config.yaml
num_hidden_layers: 8
hidden_size: 192
n_experts: 96
experts_per_token: 2
d_expert: 144
d_shared_expert: 0
hidden_act: "swiglu"
moe_layers: [2, 3, 4, 5, 6, 7]
router_score: "softmax"
normalize_top_k: true
routed_scale: 1.41
balance_loss: 0.0126
balance_bias: false
router_noise: 0.3
init_std_router: 0.0324
lr_router: 0.00262
vocab_size: 32000
norm: "rmsnorm"
norm_eps: 1e-05
tie_word_embeddings: true
optimizer: "adamw"
learning_rate: 0.00185
beta1: 0.9
beta2: 0.99
batch_tokens: 131072
max_seq_len: 1024
train_tokens: 840100000
max_steps: 6410
dataset: "wikipedia_en"
Below are experts of layer 2 (counted from 0) of a mixture-of-experts language model. Rows are named router (the router's row for the expert), gate (a neuron's input weights, with its number), up (a neuron's input weights, with its number), down (a neuron's output weights, with its number) and show model dimensions 0-191. Each number is 500 + 25 x the weight over its row's rms, rounded and kept within 0 to 999. Numbers have three digits each.
After each expert's rows: a language model's description of what the expert responds to. This comes from a sample of Wikipedia text that the model never trained on.

# expert 21
router:501510488489535532514539489494506511507487487542495532493473520450462498481493497483486504480500498524517522508561395506512483488520505515473537471485493490462459499519510566524523532464510506516493482494493506504503492493502508501475483503506487514495545525557523492505509519515499518494479505470491493521497481506503489474473512509455536491489450479475529508486535504502491470448515466529578477507529489516498498497463503509520483477480487483501505543491513500506521524492507504581554464500492509497499567469476477502501465480500474469538508518523506566500470497488514487521
gate0:524507516524468480496439441471519503489497464485476484510514523474538487512527477493501458481539494475489516513459520507500494460534446490501512510516504499516546516501465492506479522524489505459510517522527523522496494559554538500531526484501491513467480444484506520487467498456480519476450480510532487531488483486479472486538509504531523503481525496506476483465469487469488465537511510512439537475529528538519496529508470460498462507511535517504493515487448498494514519521509484494484492479525463548503492497535504520506490483532525548455506531506521494481505514534545532519
up0:489463530536507484493464505472500489504512476473502515513527495502521470505508510485517507466490501540532506500520502514475489468529485465502499499537503471503528522473485469469484521518487447474534540531497503495482511510500477528529521506469469487439508482479549502495459518481517523529491483521474508480474519462516531458517509491559547462519525493465518468491508452501496482535470498514479439566485481531494490497467517509548524409479510476517533484526483506515506508543505513460520512536477478516513478541503506514499499499487443469525503510472506478509505482517505462526
down0:500531515489486510515527495547531505487530521528544517534557558465495506491520517489496519477503482466498510492511488462468513508478545492461501488497473520485530522476512532467520524474508514525504513491495487465486504509473507517459503509503493489509481464547477485472495460552479493482525534507477472487503505496550499539503463490504505498534488465497520459509463519548503493508525445497515498524540488516501527516505451502506501512555479465415568484456482457515471502489496542468518517482526526515481530488514510473549462517504509529502497505483516531476473509481507501488
What it handles: Activity and process nouns. Abstract nouns for activities or processes, often after "the", "for" or "to", such as "use", "practice", "treatment", "development", "construction", "study".

# expert 42
router:519507482514497499495506465500473498510471504452494468525497532470502518456490456510497510517457495451570525455479551504438493490531523493447489498556477523532491485507532494532489503465452540547477523520525508505517512510532516467508474478477447496487512465532525533505499506451529476512468506483487495497470458487508536524507472523483504499513488483477474478503474491511538499470483540498457506494423490484477457507541525508517500512541484484497531503493541502467498500457480494499524499519522520474483516497535527528473513510507504491499501480491495459481527479520504526479
gate0:552485475518527489567507480486481462513479510498518489510518471503534479555515507474526551488518536519488509480483513494511484491497536489508489468519491472493466484527508459535531502496504465498472500453530509461549536490498456515566479500468485526469505527512494538480504523488502518466495525516495475482495486518475504514463487464497494493508512477479495552492508474485500518467559499457490462523519514573486475537456490478499505441512488478515506504512486496518494469503494484522538507502493460499507480529530503502465499534486477545500488479501530482485563523538488484463
up0:540475493495528480437548503506521539523536489495518532524496491512487557509493496497487501569524444496495475503468525545515510490514458476541498503501477541478517482520510491544503443498488488482519485503468494512502507467530502494521480497491502451515482500437522523496480476527474525472512513503500535474466513504492483488532492513475532529547497477507452519470499505515505516499580532487492539527487473471497476508497495509494522533522491503574488470461452540535515522507501476495484497481502495501454517481480504525474543520515496497500512534500519491473483492492468485530
down0:533496474497474521486483497509523499490484500481431495522529482493528526511500539493485516513522514525531492535495536512457504441476467486545513488507528500513544488473525514470500499499481516494531494461444442563465540507481508486523528467497477565507522539482491534472531501436469473522528509469523456531509500504486512513537525497465501506493483482494533466501506489481454524503490509486499518489499555532517485507496492516517507538480477504499514482445535513506464504509490496470486498484515442510493504534498488513546488529486549516528486511508502497462509509552509516500
What it handles: Surnames and place names. Common English surnames and given names, often in tables and cast lists, plus US place names, such as Smith, Taylor, Washington, Connecticut.

# expert 59
router:454533491461470535449495509516466540469433507496525500506506502513507541486528504483494502487480520521480522505469544461517497521465447516525524481459502529514484540498481493511489438550493495488510465500512507522543495490495486532476489504501480488452477476499521482523496475523512503493507484480476503458533524516482484491517498549514535499461453498479499505493508490512512550520539480438467518504472463470528467501497503502456468486533483500476488491509518458525474470502495486485469534520559455493502507496480488528464470476524478538485473497482492501514503555498472523491
gate0:524526500520496445529485529472521484508545495509531512494492534536521481487480525510556481498539448458522495495476539501477510534474542465457455509528488515524529495494459468486497463512502496499485517479491483477490536519510540466518498471496547508519485494487486518519482505459477476511488490509507483539492503524527501521504475509457515525492537508506532472505464518481535484506464519481491531486562489466518488506467482506513502499465544510549528470493506464439500498504492547477480522434487510531529462529474513509514533536503513540492508502500526475497527513470482457490
up0:509502485494511501479487539522436512498461510491516499470494497490479495528485486514544481540522486492482500516475513534475519444529547505529498504477509503508459476527529579469525482526550510517513510482492543484512528491468466440516472541496498480474480509458508496535517497503502523470497495504509507499554487482506509447527463482480510486490494478481480463504487525529477533523529473491456452510485488481533513476438435490501492516495513490485459501525538573501474465524490531533505512499463516517481514526511473529482506507478505514501519544508498505498530492513522493519
down0:512490527480485509527506478481519497526507502539454508485511511465506494503500524488502512509494472449490479542465542520578541539471486478464452494463502481505484500519475486464512479484448519469509481500517544499467548530479519517533502484479493491528519514475463478483456513470486492474529449499519510493555499523461497471517503478507513462495501499507518491506461467505498463492491508436486525497524495496515521525487480478509444477539488538543484507492461508524515483507471445482484500513477510445473488498481478491486519467486522473462472493462499470518441508491495509495
What it handles: Particles and common nouns. Adverb particles and frequent nouns after articles or verbs, such as out, up, one, part, end, back, member, home.

# expert 40
router:487520497487452520480480542460474498523534479518512426494514451483524463504502508551489515473503496470526501465522505491494518526531529509513466536527502486512472484473483468499516510505511494507537535518485495556531505508489495499512485512489526479497449489480514510511467519507470469475546492552508486490474479495497502476459462480555536488520525508511472534487494553518458479512502539477490523483521541470494509500479478532497534520473527479523522531541512477504509465471513462473507492463522529477450518477488508555511495492479515508461482527459524468522502483461480496471
gate0:526531506538501486508482519503514441432521506485508473488480517479520439521505510539516454478528472489513505482495555481469515505501496479476517520510536509482512484487542524552473490483417523500454530536490450502468523519462465485502525454474493498479491460462508501472507537473480525512498520500494514513465489495474501477476479507515507479531513526442508492505494497548519519474510469499503492485490518467475461513502522507502493506494452477485504517509462509529517524513539491476484503513530516549507481521485462553537515497482525502481476473518499484539512539484475526519
up0:567493526523499492508520555504519505444488502494495461511501529510501506447498492479458461474490484501503498514498504429489525514466515496493481497475502503483506449513490491491478481474461475453485520520466485486494503487478461497488494508483507533508501494503507478495479521443490509459540530498454524507510511489515499490459463497499491508504493528472512538507487467501452519498531523491494458461518511454468456515499512535511503482483486468500514512467463499533518515513525472485473504480481514580482498499505478528474471483524480470478456474455516518575526544464495517503
down0:517519494447464510515480492466494479485441528533491543483516478487501458520493511496492478502478476508505491511486508474522520505527496552534448522479479492466479531521508520464468542463516472469525483455514499513485522501510497503457483516497517479526542507481518486490498474471512518457451509522507510514480530489508490523480479557457469490541501462472459520483467504462465507457554477525479498515499538506473534466514488487507514503505521468500531483528498460505524461497523460512525493478518478482492516475443501470512470505533470506482487500493467519568502514467479508470
What it handles: Table cell separators. Pipe characters separating cells in wiki tables, after stats, scores, times or names, plus occasional verbs like stay, remain, served.

# expert 38
router:498535496460424481473541509487509478485554480520521507487497558445492523493517481514462505493485510468461540533456466516519488536490511494509520482469486503524515496508514552538484513489473512503500512491479509499479479530450504523492493530505465511505538509513492474521494500524529521477486545498501476499523506472548514487510533440481521513522471511476499502501500486504491489499546481470462513513445487491506478497420517484487547515455501478476526532439495462452509503457478500496490518490473563498487523504459504505484477487488474502527504498488498520501474498496512500532
gate0:476463495504490466512489480508465493502480475506507457477487488518568519488498493462510490532454487484502506475521506479459535529459516492461522493488511464478529483490534466489513475489474463510518477460504526449511502518481535480501513495496491502462515458486445490466544518492501467521528514469549472484533489493509523544516499506533469493470504511481468473523523499488497513490474511484505470518521451482498537498519487514481487526462484469517464482473497534506513563532509528474493476523515472523543522531508510547526552512517493490481534514470495460505462492451499528453
up0:497487452492509433529514481521541520514455523498470503507467475494517477499489494496499522511495525552517460472502529531471460481502488511483467548491525549526524481505523495486467539488495463495502530497534480489493503472491519510511452468489455470504528534567513476538542515514455491505492501541495526459487521467503572514497498497492514465517493535487538474529511519477485524543517490456417519531491502473519514525489485495511498525532482492500495541514468516502522488481515468518500525480491503527491514497500465518472513522502488461473486512470522502522512464501528496518
down0:489481524476486510520487515518522508471511497511449489544489506515500527517492541495482484528517498515435475495473500457508481541483504455516496510471509513435456504498521497506484492492478506478502543493504506500491519497505517509541534522495513469501511505488501515466513493463518505488538510526499541512517484502464478534507500507498499480490500544446470565484525507503536519525490486486507463502529458461459501499491520501569499502526522494506462523468540533514469501515502539495519496472503443563517546447481518540501520472488513512505467522547492464506509435466478486484
What it handles: Codes and abbreviations. Capital-letter codes and word pieces in tables and technical text: country codes (ESP, FRA, AUS), football positions (DF, MF, FW), gene and chemical fragments.

# expert 0
router:453499503542444488483505540528528508497464522514520528529500423484501506540509506479496485483521500529526513501522525508502523429487467529542504523515498505491499504510492510478510458529530499478534490459482482481510532470482529512498492505493463473506527493499502504519486508486543492470476471470499500484508518516501475474462491502525518493502536511497459481531552537469496458486473479529428467501498520490496493483430512518483492449488473500490458462527517480517524512519478467505507495486456472519493475500498511508464475498566481490493552491490474474511545495500464522488
gate1:461498529495475531522460504535492527524517480469521484481492506481531498550525529503543493511487529515486491524517501461471514520510502532496458519505509473484500459503453498530458528569531514491501484559499474518494438499512522490557485521526503494464491517514458505503482475500488520512516528571491500511504499498500488519530555505499493505455504502504483509504512527524488558496454498514461478480466500506535472539513524518542512528517483518493519505504477458538510526487491534460476466500455472492499486471511526521524497454515518479490498523529523477476499501514508568508
up1:527472485507502479508508487509503498496523519458528515474509518510515480480522503530465518515519514504532513506474524545493524554515522487484488514508492508550545484497512506475459495453492483489488489470488484486503526545490506522525507491516521513497518503476483445499507484521490459531497495509553523424484501490465532515471464467483519531479507503521529485481486482480534463513524496442518483513518466505476498484491481460464517498496512480556493544492503458424492459462490521504492552509525513510533542507510461471498523518454513551512489508492448508482446506485469490495
down1:529495535499487501508474473555526451545492504508474471468491522504500461514549530547515549505510519503524527512483503521482476489467544470538468474530473500503504465478499508506486499501479518525526479484541467527509472558516537513521474500533502501528520508509457495475496497526506448508501488495535461534506519528511502516501528512499557530509490542514518482453507518551469518491505457486527499494479498481531487470478541508491463479458513550515518509496518502545485480486474526519480515489534516517497517511506522524466536488496548493501561516474497488535513511561512504509
What it handles: Time-period nouns. Nouns for time spans and life events after articles or numbers, such as year, time, century, season, died, World War.

# expert 19
router:480480527479528528445476512501485495510561497537488537509509517486509503498447496516512500515520480504500515518530447531529498493507503496506463458454447489446500470500489546498506492513498483451503511528499500510486508513508491532501496482491543483484495493504456469493522516459494489519453444483511483511519497486445464527505491496525481498487429492493496478493497480502477523482487511433537425506507460509502564497439471504505528466471483547537480508511508493504497485511497511504509517502474483523509543499465494530515500508560515477500507525496502538527508479496515515523
gate2:488509474487498502506529492442465469517496524505511498483515508528478493493518483497485512496459533498498469500476503518495518523444489523495511487508515551500479522438485471502537483493504540519527572438468523484509503467506530487510524509559483531484523566536546492507439473493515555537500495502495544512504485543499476542470468487481462520458517557446481502501513540466503520513495524515486503462499493488497490522499548515509485505507504507529512472507494497503479470491442503531475471491516488483516489489489477499498517529503500516482473511518539495514502456479522462479
up2:480463500472506505493554510505512499497502500508495490539557498525484440505513503495521501516447453494503565463562500493497478475488493463519499487507495551502487523509512510493504500522500497474528461477485485487514510510470549523506523505465467462481514482482494448474486517482500466475486471484500498509528545463476476500532516501522484481481485462508469494541469495503471486511462470494519488491502482529495513473502490533458511511441471505533480524489483506468524549525566540522476458536552528483511514508505478536499499485542541505505472501521535501521487491542493468477
down2:517520478472442480496529504553505491508483504482512503526459526502453474525517529562491497437470487530492503491506505490565494507501518484500490434527481516483526527491491476504485527479494501477506519457475530509514552441527518514505518487431506498520489541474509494526456507475453544492485468484563513498465519462493505531499507458521495513518490501524500523516488493487525509505523475518491511458494489516505489461506475467488530458477477486511486545468533488468520505503503496484493522508498514530510513478485466517503473468513488501515511462487512444532462491543503513478
What it handles: Preposition of. Nearly always the word of, linking nouns and titles, as in a group of, part of, The Legend of Zelda.

# expert 25
router:488470517462430474440514501506535501501451457509521496464521517489493496509485519523492468502510537525490503497523476490510501472489546508475508497521511466509542509491535514487502485485522502477519471533483466504510481484508495547482503495471468523520514530492534519501532525556522459451485539490478532534519486491520481512480523448527509497486514490479511480500464493512501511508531505482550457491484514502522463508473483456486570474509499528509480454506526463494442501444509510525526476530489541526511537489538498477515493496476488493485498460482529473450505534511502474502
gate6:509526554519486508496505478462479491518517504495482526488477510522499565487484542501506472479492482457510454489509497519483489522507505546504506511501543463508546448536490505486509479517494472505502505499508529511495511484486508489505517464575522533505501518506484477514471517514489520515511521485476513508510522510503494488547510509507514568476496532502533560427506515534535487502509551523495527458528498517522511531465509489481513480456519543516505498504472513460486556493509551507476525474433488479500481494511537500483491483522533576479490511493467483515532493487513515490
up6:501489524524528490493506481517488520498510501509503504492495460508492518506506471492484520562500532503484497516515488513503475536451475482515550481502448495491485495533523482512522503500493522466473462474507558488484495541483473524493573488481524495535470510537485463448507487521474511487525482505545519487505465530509493565522516502478460501508478481525455547553472471467474474486560471538533482491527491519517503478492491483477496494514506530497488494484519503465513516531460517470510496520509497450473494460488476451517515511523469521509463468540507506457451495509485500458
down6:526479504494494461532502552505499467479528522525470488459521543524478514498489508503516495477499523480489492531505526490522521510497489493518508496547503514482476526468522461485481536476501485494476528481487519545482486482544537473467510513503517520511485498531494483490491507438516519530543482475493488464506512460537460498498484491505502520539504546485557496483489486561484520502461520497527478475566540466518505553483497534493496501461520489513481487483501501550483478464485446506488489467519487532532503490503490542501536510510522439518493500518481530553541500458503543510
What it handles: Closing parentheses, table digits. Closing parentheses after taxon authorities or table values, zeros and single digits in sports and election tables, coordinate markers, km and mi.

# expert 32
router:550478545441494480567495484512497511518518522484541493511492512470509501510500488496539521514562494465520478457453521491513481517524481502495473466498524530521465511477463466530513492506478484513502502542480542492502525521482491482484527510467558476485514469482497464525524508507466502540475451531457503496541471474449473493495510500486465524491469510507526501487488510494466511551514511522473508493557494512491483516529502492485445516519515548470527475482499517505495492532493472431508501468487452463514508499495523498526512494516507504474461480507515496469514483517512540466
gate0:530420518512529502522546474493524478531524516541517488497515529510517528494495523483515500482516470514550493501496482509516471533565469545490520472517502512476498533550501502469490487522474503520478460503475539499475475521479502462500506483529529521511550448492515488505516524482472523514519484529494508540512521472495534502501513492492521470487499463517526556519521454534500495478464526503525488503529473489472516493465516486497465472488524464497471550496482490481487523530496516498502485535475550502492527494486467478481494451513526540475469541495473542487509487499513494569
up0:526473512517490470536502477464495465541538518534504446517520535509534512516537513476482508449513476531545523479504497488487483518556463515470509477511506530471522538496545487455511492523502511520490494501520537518491500492441503525512526482507526525504494452455461492507494551481477515502526483538511521536520504446481528482518516524471496458492522488552524530521521492514496499502446489469507471515524442525483499540497464515520469505510487493535484511518479464474459533536471537490503514527521536503488500492492488487489479474491547530471501519521500508457500494513510486522
down0:520532492531486491522476464485478517512503533536534485471466488467511491467457490476499523500487511498514461511500471464521505510536447498486546505528493538498492466529509475486549510494503503482461490477494501517477506480535529487497516429497523531481540451507481463495551502482494492508489477526457494554511485544522480516481475510456535515459475493473539519516546505491512523515512486516538476511503499494506497517458507484508481478519526490537477487509497434498468476549476509505582483515493505465506487499530499509494529512529501492488512495475494558519511492436501501511
What it handles: Place-name first words. First words of proper names for places and institutions, such as New, North, San, National, State, Regional, de, La, e.g. New York.

# expert 8
router:505459515477466526469500505518482503503483486519510476499493476573527540509499466509494528504487473432471500489488570467496486515482525490523478473520488519525477489461466439465461482476484462488493474513491508512515507490497488526513509526462523481524490489465487522531501494477453502498541508524482529499516512521493522520484472472507468530500554527546453502491505484503527495556505516461438508511517507492486494506544533525518525527481516512524524501510492505475503476481480491441456528499497511480545504508518496501490485519518511488440498489480462455457491479488468530480
gate4:488486502501496499501438536470516491554506505496443492501491533511464494506509520515499498495487470464481515429495492461464557502512499476491474540516505514488496516517520514487531512506534479503508488529504541531506462443488531513486546494514489517519496524477503472504461561466465505499492467494490506515536479446476531464520530504492539478477499509499494516480487514475497488471499492490498477517503517465527537493504507536505510502508508522502488480522513494534489459490512485479486538504587502512498494497570490536524501521484548492515473509410482516533498516528495476486
up4:501495492507508491507435505462529466535484486480473542507485508531470515490514503474499468509483484436492480455475497499545543492482499471484471510492473519468504526537531522486474501527504508547505509514505524520486489457542539515449521448524487542529506529522500463497511528472460496531490463499523543519521501488493539517541506508469500517481488530495493521456494528507512488511516475524481429463500507478534523483536487487491494511501516539502532476518518507547502459506485536483494542497566481532492484527544521529507510463514494505503478505467513505492534524533510509517
down4:517508482509487495512516524503468484500518514533473528504504510554437475482509464502492495481501501446515533543442505504492533524567508479463562514461477506492528509518517497523543538526481505529478482557498533501478492504492481504492535484490509544532509494515532483523471525521506507505522486521470502520522513461510469465509541501477487510511470520482485451539482504543502511475454535520502518533496488457534480452547523493511499513542496512507491514468485552480500510518477476511482491469547483502468482504551502513509489497547507511491478484485485489508489471528472450514
What it handles: Table cell pipes. Pipe separators inside markdown table rows that hold numbers, such as election results, sports statistics and score grids, usually after a figure.

# expert 16
router:472493538552517532503521534504545508491459446534490545479527505504526506468492502527498512494519521492486485501456497484518501465505471505509486564482496523484488497489492506507530520529530508497488513476462481479515502454515514450519487523522478497503498452502519488527506544505488531463463488529501486469507494473466512487535512509518476516502535475494494506512494462500469474484526483509491496494556540508500500502497531523503538494567506489497473402528517475465557530494499517478496472481486496502510551505469491527546491520508466503517483491481495479459518547479465516460
gate1:502494472486496451523493495546487494498525505492497477492495508477481515510532525509509528543532494494481538501519505432455560503477483513475499480542491534517517477452485519525511479509535489520493517502552467488500459529443518536548534474518512493483500503515484482475511499505487483515485518488499465510526525482495492517492463504514500461502491526498471498534457519494514467524436512479475490526498465457567520517508509506492493514478532499524530482505463497509471463501520512473472517535466522532513483474543474500499439532522548463543502469525514481503489459522526478494
up1:515522502477506516490513540528489496482494513497480532535511437510534487505510512515509517505544529544481514467471537473503482522505526486498551530476515485517526498493493482434497487538476496447536513466475472512504476511536515480542505514500497465530523479496459496459501516543489512490473491502509544509501512519493484498512492505525465510491519546525473479472480474559502505485495487454526484484514509485462478462504452565536483500530521506489495470518451478463513527533484509458492512515507489543464504462509520500497497474471512484533542552449489511486487521500506486447
down1:509532476519493489515500512486465469548475513489500458496499471476540501485504489494534511489492544466555481489481506504534489412513473486491513557493514528481502492453480454488516497471468510470481504484455476501520510510511488498468468498507494476510527501478525523493505526515498514504525477517511507519499523539479508446515551514530510464489494479475444509516468502447477485557525542520531440482514512484520515467492497521495490471519452496475455488538485554495489505537499447495472488495472499501503499479495518480466486507475527446479486531490486468471521492483490489490
What it handles: Prepositions and conjunctions. Temporal and spatial prepositions and conjunctions introducing a phrase, such as after, into, during, over, when, plus adverb ending ly and States after United.

# expert 60
router:476512502511554525528472446480494509502470524531509524498529448525527492530493516516513480494505524535471437450491516531456494519488530478522499568470508502538495492520505541475479537515480497494481456491513541507492502518473498469498538480516480543455456484450471507475489503508509524504482489495517541481489526482463444493503491444487476493511542467514465477505501458503498463496504540467509501534547499494535494493529525497513502505510498490475497481531496504482477479486491508531458541468498539488497543531522485474540524490498482508478486528479515522498497455497520514468
gate0:494453501463475501489507506511539496470516512489473514529465512516495488514545499505489506528501502485499527500518530490568506516515481499496461497533472518489495484509510491477488496504452521529520511506523508546510537509528461507472489493454500506531452525544517542509495529524500406484545499448501465498488528546515515466534499507487504487554484538492510548472471502465454505526486487547505504531488501480478534505469514502538538511498476543507531519502509502560485563486495464462492483511509510468509496509508514519492494455516510466474489521485482495497514512505478456493
up0:520519491466510487438482515490522578513492493499509505501546489499510461540509502530512499497473498493496494508496516536492474481554494417523496497560525473504499487524524498491438489495488516467492470520522502507498520548502495505503501497489507453528512440539495477532515523530489503485449485483502478494541466547494524504487482521533471485503469518537552506476482485506514479490503486510533476558482503531529487484521484490504495532465491460482502473498500500542531532462491496487485474493512486482453493528470478477497507507506482516582524511489497484496522478459518487509
down0:466488534532482513501482518493469488475499535465535530550529404497515518494476522518520486489514534510457464502482491518509498490491487524516569515528491529487496501485496490477482489473437475475515468489459533457550522529493534512506502520484483484497514483502464511507502495555511496456497501504509533502493517479484487500531504513503505462492473504528544492506512483491553519492449518530464472504525524542512493499482469478481568526479486511497560499522509473527503492456491482480506468539524474472470512500491475491517502462527455476504528471519526493511509519478491490513
What it handles: To, that, semicolons. The particle to after verbs, that and about, plus semicolons and numbers with semicolons in flattened statistics tables, such as 2; or 0;.

# expert 63
router:481485489546441509561490496489496534528504475500493492472479483534482493502495520534470490506488498525516494512530452504530485508476503502497486503455496524513518535516501476528525496454484484556528483481483538532512456499539496471441547463483489511486478517509454490523510511491506494533482521532471467511474491510474504485518487464510523500547440435482547504497512487488511500461516472468515505492523527515536479492479508501500496475495503526530495522494503526510469532528516504540474487480492485502504583461541499467489492498534471495537491506528500560509463498482492505466
gate5:494498494488522497471509512472569474500507548506522475501505512473462501495481500511496480515497460481465505507505512579504501502565506481534469469535508500524523523486510509507479503488508499502482506445461507492477460511477501502515533494495522502500452476491506485446541555497492505492517522467523496517511497479497459489515503511472505487481492492465481524464502488525501493478507509512509522560484522426487508523493535518480511499468476462519514542476483511546487476499503450519460524453503495521503509506502473496523509529456483521484472527555459530471493578479473492521
up5:510498518509512499548467500520475513493515528518476479509497497516512548515496489516478511468544519483498487492492493506502540476433536452491490482521498516474512456506520496501556476481525489484540531495497494447489510467472490491510467488455505517506516464481499494481466492525503528503477500493472481451533484488495509476449526510464499464519513484532520507516475495506526447489516525479532520470517469561496541556498495508555508522512458543480511519526455535466523505519514492466523510543485530532463474506487471483485481451487500511486520487484547491473495446539497506505
down5:477547503522506519507517490513509459490487505546534481485493481523516479496488481490499514548500483458478490521480519517461492475540514483492517471516563523494474486484483498510500508474493541488483513519502531493496550480487486451474444451524529480496503492521525531477539542500496485529535566466498499490476490482509512490554478485499452508474540494471510514509485479531526504428490520499505504510489465469522486540472471562536456518475484502547493487453476509512513501522482471521447466470527496515507527508530523494470509532519518491544476516499502516518478485505507477482
What it handles: Numbers in dates, ranges. Number pieces with attached punctuation, such as a day plus comma after a month ("7,"), an opening parenthesis plus digits ("(13"), or range pieces like "–19".

# expert 2
router:501481484512473459462482526480516501478489496341526480489518514532520526520515487537497493490510505506483491483465610499474506489518479509480478523505504505480523495509491497494489473520495500495505493526497507506503512517483506524528517497495468488477478494442462502509491474516496504520535472493503501489512523515524523497517490509525486494501531511524490493519498494504499531527497512481436506501453509508501453496479515479499498515508484508487494518494496527493514469532490502399424531484495489498507472510543519489502532500513516530476491497497508492462524484503502499502
gate4:519514505534482478502467482445487487502486460493488509523496500489469517446480528491464492476511499493500489529467516482490520512446485488488500488478550472512511477474479502487474466501482421480486525517535498467516462490505522496458508511489524509459531521543491544493520514494467519526471526494494526521512494531512460533502522478546496523476505482493529511495506551531498487477570506489488519512465524516506532510510579521508545487493535489501494498520478467546475492481514493491469471491515461447506480503506562516524472499464490453502481485534522486517527469517482515506
up4:507519491517510504497471503442492511462499429531518519496473501476493502460465510512481497461520479505490490534486497432472518515480488500493498483485537490507492491487477506504510474505485462478476530528505489456521458492477499495455514475492511501461542496517512553494522507511478478518472505488476508514506529534508494526495522469521509491487487503484528521517517521530496455487539495500556551509462494539546538478498565513540559493526543482477513496506495487522496481482465484526513453517496443465540501494503547489501474508466497480516467488531547504503532447516485511521
down4:523561477491522509453507509467508506497488458468504507446481525499460552488514494483531445533515456515501475536439464494477502536515515541538472463509545514501490494512497551492522513499499547489501508487497461488513518489468498520487535518492507498414508499487521540531514485520504499493473522502438525513524484522500518469524505493470543520500492499479512499490487475478500496508509563518510483546526502515529525519493486539513493524539526526502527570540520459510497481494507493484498509517539504486510508471501471471479486515506524492503489484492518511510479503474480449478
What it handles: Definite article "the". The word "the" after prepositions like of, in, to, at, before nouns or names, e.g. "the first", "the United", "the city".

# expert 58
router:475471526514519455485479518512501478479535505517522462523516483530514509516502504517509508536530485451507500524415552507487518431479490487499513495540528507576534493507505462477486477545506517541488505492499515517506510504494512512490501504485450511484494483458493478480504508487506486524530529510481524493513526519517524529490479492555474515508512536527513489512445500502517521552494538514497538499508480498501508513483518490505447492499462503492488488494483538495483499452483520443395506498511493501506505513504529496511518521499540528480508498481515441453508514505508522480
gate2:505469482511488523490502484448519494482512518512502503487495498469460467486486447507512482488503495524492446471499494521480457488488520502459495523493562481527478554494539535467486479485499492529515548518510498528487513453489529569479492467519479495489541504474490469494510535501562495522478503539528541463478524476491481534483548533538500486462509517480469470477512541454492480486515448454524516506495500518496508487492477564510491498507483485552540491516508496489472491485524507489490494525517551525504515480483486504498505540467496494506506485499431542483496506494489508506
up2:503458511529524492523530505549452506509479475498460497485518554504542519491526536511463514493553519483527528555478506472468514504553456470547525464534494545502527467511508463533482486473520501493529475520508501506540482496446471508494505493518508494498529467468509514515512486470460510491522463422467495497499497487529517468508466485467484476510529497506519516509493418546517480498481522485480481488502486503474489456509507449510514493455522478491457505484440505502522520513474487504502499509469483493511503487493519459513526521513510500491515497481469478515528492489509488494
down2:479540529548462501501522449490510510484502529462499481499482506483523453508532513548521512505520492515481517504522483515516541490540491507479532507477449451513508546469522493488496494513562500501489544488544497487497482474497520535534484483510508501492494511490479470511517525503544451494487535516535523448449506508497486520449532531538512521506492488477446528492544500478523519481569478534533534504503523458484490507497462487482486512488476486470538483526486527474515513468506496531520538486484513483516473490498544508510466507485532503501460518511485515452512487529493520537
What it handles: Commas. Commas of every kind, especially between place names like Kansas City, Missouri, and before clauses starting with which or but.

# expert 45
router:514507463463531542483535488514498479509497508552513499487460516444468503476475513500524505491491503519516500500541401504502496544514525527480514560449459510450489508535519540447518516481482514496503510437508470487501484489512521477475549498507519526487485463530535481493502507497495500520451540512504474525511455491554491472523520508481521499482484494489524502501517470477491485471538466501511487503514495513493514482476496497512504446490505506513510514492506505484502521519521508547547449532484504513488565502488498462448489492491489486504511510512498556491478499483492473515
gate2:523489494504528505522497513500503525450535502499485518500485514522513480536497505497492484534472495493406470526515515492475482542513499496547491502514509486479544550468506473492524481532501531523520500494473540496491532494484559502524486501496503503483476485503500537470519505522485502519479445492481469495495498450500542498521535495506491432554520475503505497494495516512471497542500488501502519569505516460473562508487494447501523488555480492423492467507487499549511500461510468509481510518478513475533510497537493502499526529534507474522522513490484503487519477526515479539
up2:479520497477491485527485511475536501490505540510491480614508445495466463525531485512486491507547508486498543450518491451507478523492484482493494519493519522500531488511493517516496517514502501496528526482467453489496491504529515511504495517516487484477473517471527531514479500490499437517476494517499512513483522455526429493487495517514534501507479477510498455460481518472512470519474504505517519477531512551532505493481520533469490491519505507511458503486537467484514509522528477507506526507546474510530500481552536502505494471536546511521529509512549472536487540503557485510
down2:511467515490517509495512511480550526502510497484503531534527436509518530470492465523479496489552513459496498505536496444499519462497521517523516472496512540500521446495490496485511523458494483468461511507553502516448493537470463537480450525502487496507506501465521492468484520492482443490466518465503487513497481494484534526516483491518539506491492478510492494492499485535494514534464535497485492525507499517460480481480537516531457546479533497465493491542479516501471540556488535485475479495525521533471491540532489501528472525506456437503472529489521523480490514499518515489
What it handles: Preposition from. The word "from", usually after verbs of origin or movement such as came, derived, graduated, or in "Events from the year".

# expert 47
router:448517470482515525463467478517502481480519499490510536492492533496491497477463515497470497489471540505491534523513435557534492522510577521479497475486516502504520510538485536482505488456489484478515508464494463509457481459451533511479456512517511500488507528535508488462532544503543530530472514532507472538479524474500505496505552504486506503508457455517467508516484496465497492461465512538550476509493484533499517486486514511539509511492522507520509545510504515524503512457499527501501483476487453519489555499497545486487463480522481479540513506504487528504472534488501477503
gate4:508503487502469476494495513477460517501487532534507496473503493483511485489535548513511523481498506503509491479513505514493579492479490510501509540477509492524520488481470462500521543528507515494458522555515439532479502498495460546497544546552497476512531531477537487484521435511533496513484487508462496467520497498468504509488479535514431501475528533505517482467477469483512506509457518509459551491483526479490487443544484494506484515513490483484447517532518502491501518510463537490498479531511506532478522518490531532548523506541543478495480477523505468472485492510502508495
up4:507522503493477530474522523469517475505491557502471528494480529504475478532522509536539437507479493523534480498547494514543505501541507508486495492524496494501555521461481502533517493512547490530499543531540479517496534494525508507502545524506510527520455544520510527490545481479524513512469524483484519491494483514486519557499511491489457516528510529564552522512525512494517522523505519469502521470507512482539497471458465469455519457512515473480529517511520503491529471480492528519480516500527480538511448477487505466528487479482504538522509504522475487477475530540485504463
down4:496480538499478525506513510470479473516461500554502521490471494526514518488462476482508533489528497457502488476544507506483527474456505480479556516521494513501493498504511473484512528504539500509508483524518488491523517462484514456468477513470541506514491513491529512471514501482520499488470468517495496516485529499503494491506431490480487495479484493461463579484518466547482488490435519518507485528528525522444544515525494505537491488459520510553471491536529500482496543506490527454501514537484542457489507516503500489487500490512475485515470494494482491458497510477494506592
What it handles: Currency, coordinates, byte pieces. Dollar and pound amounts, decimal coordinates after a slash, table numbers, and byte pieces of non-Latin scripts like Chinese or Arabic.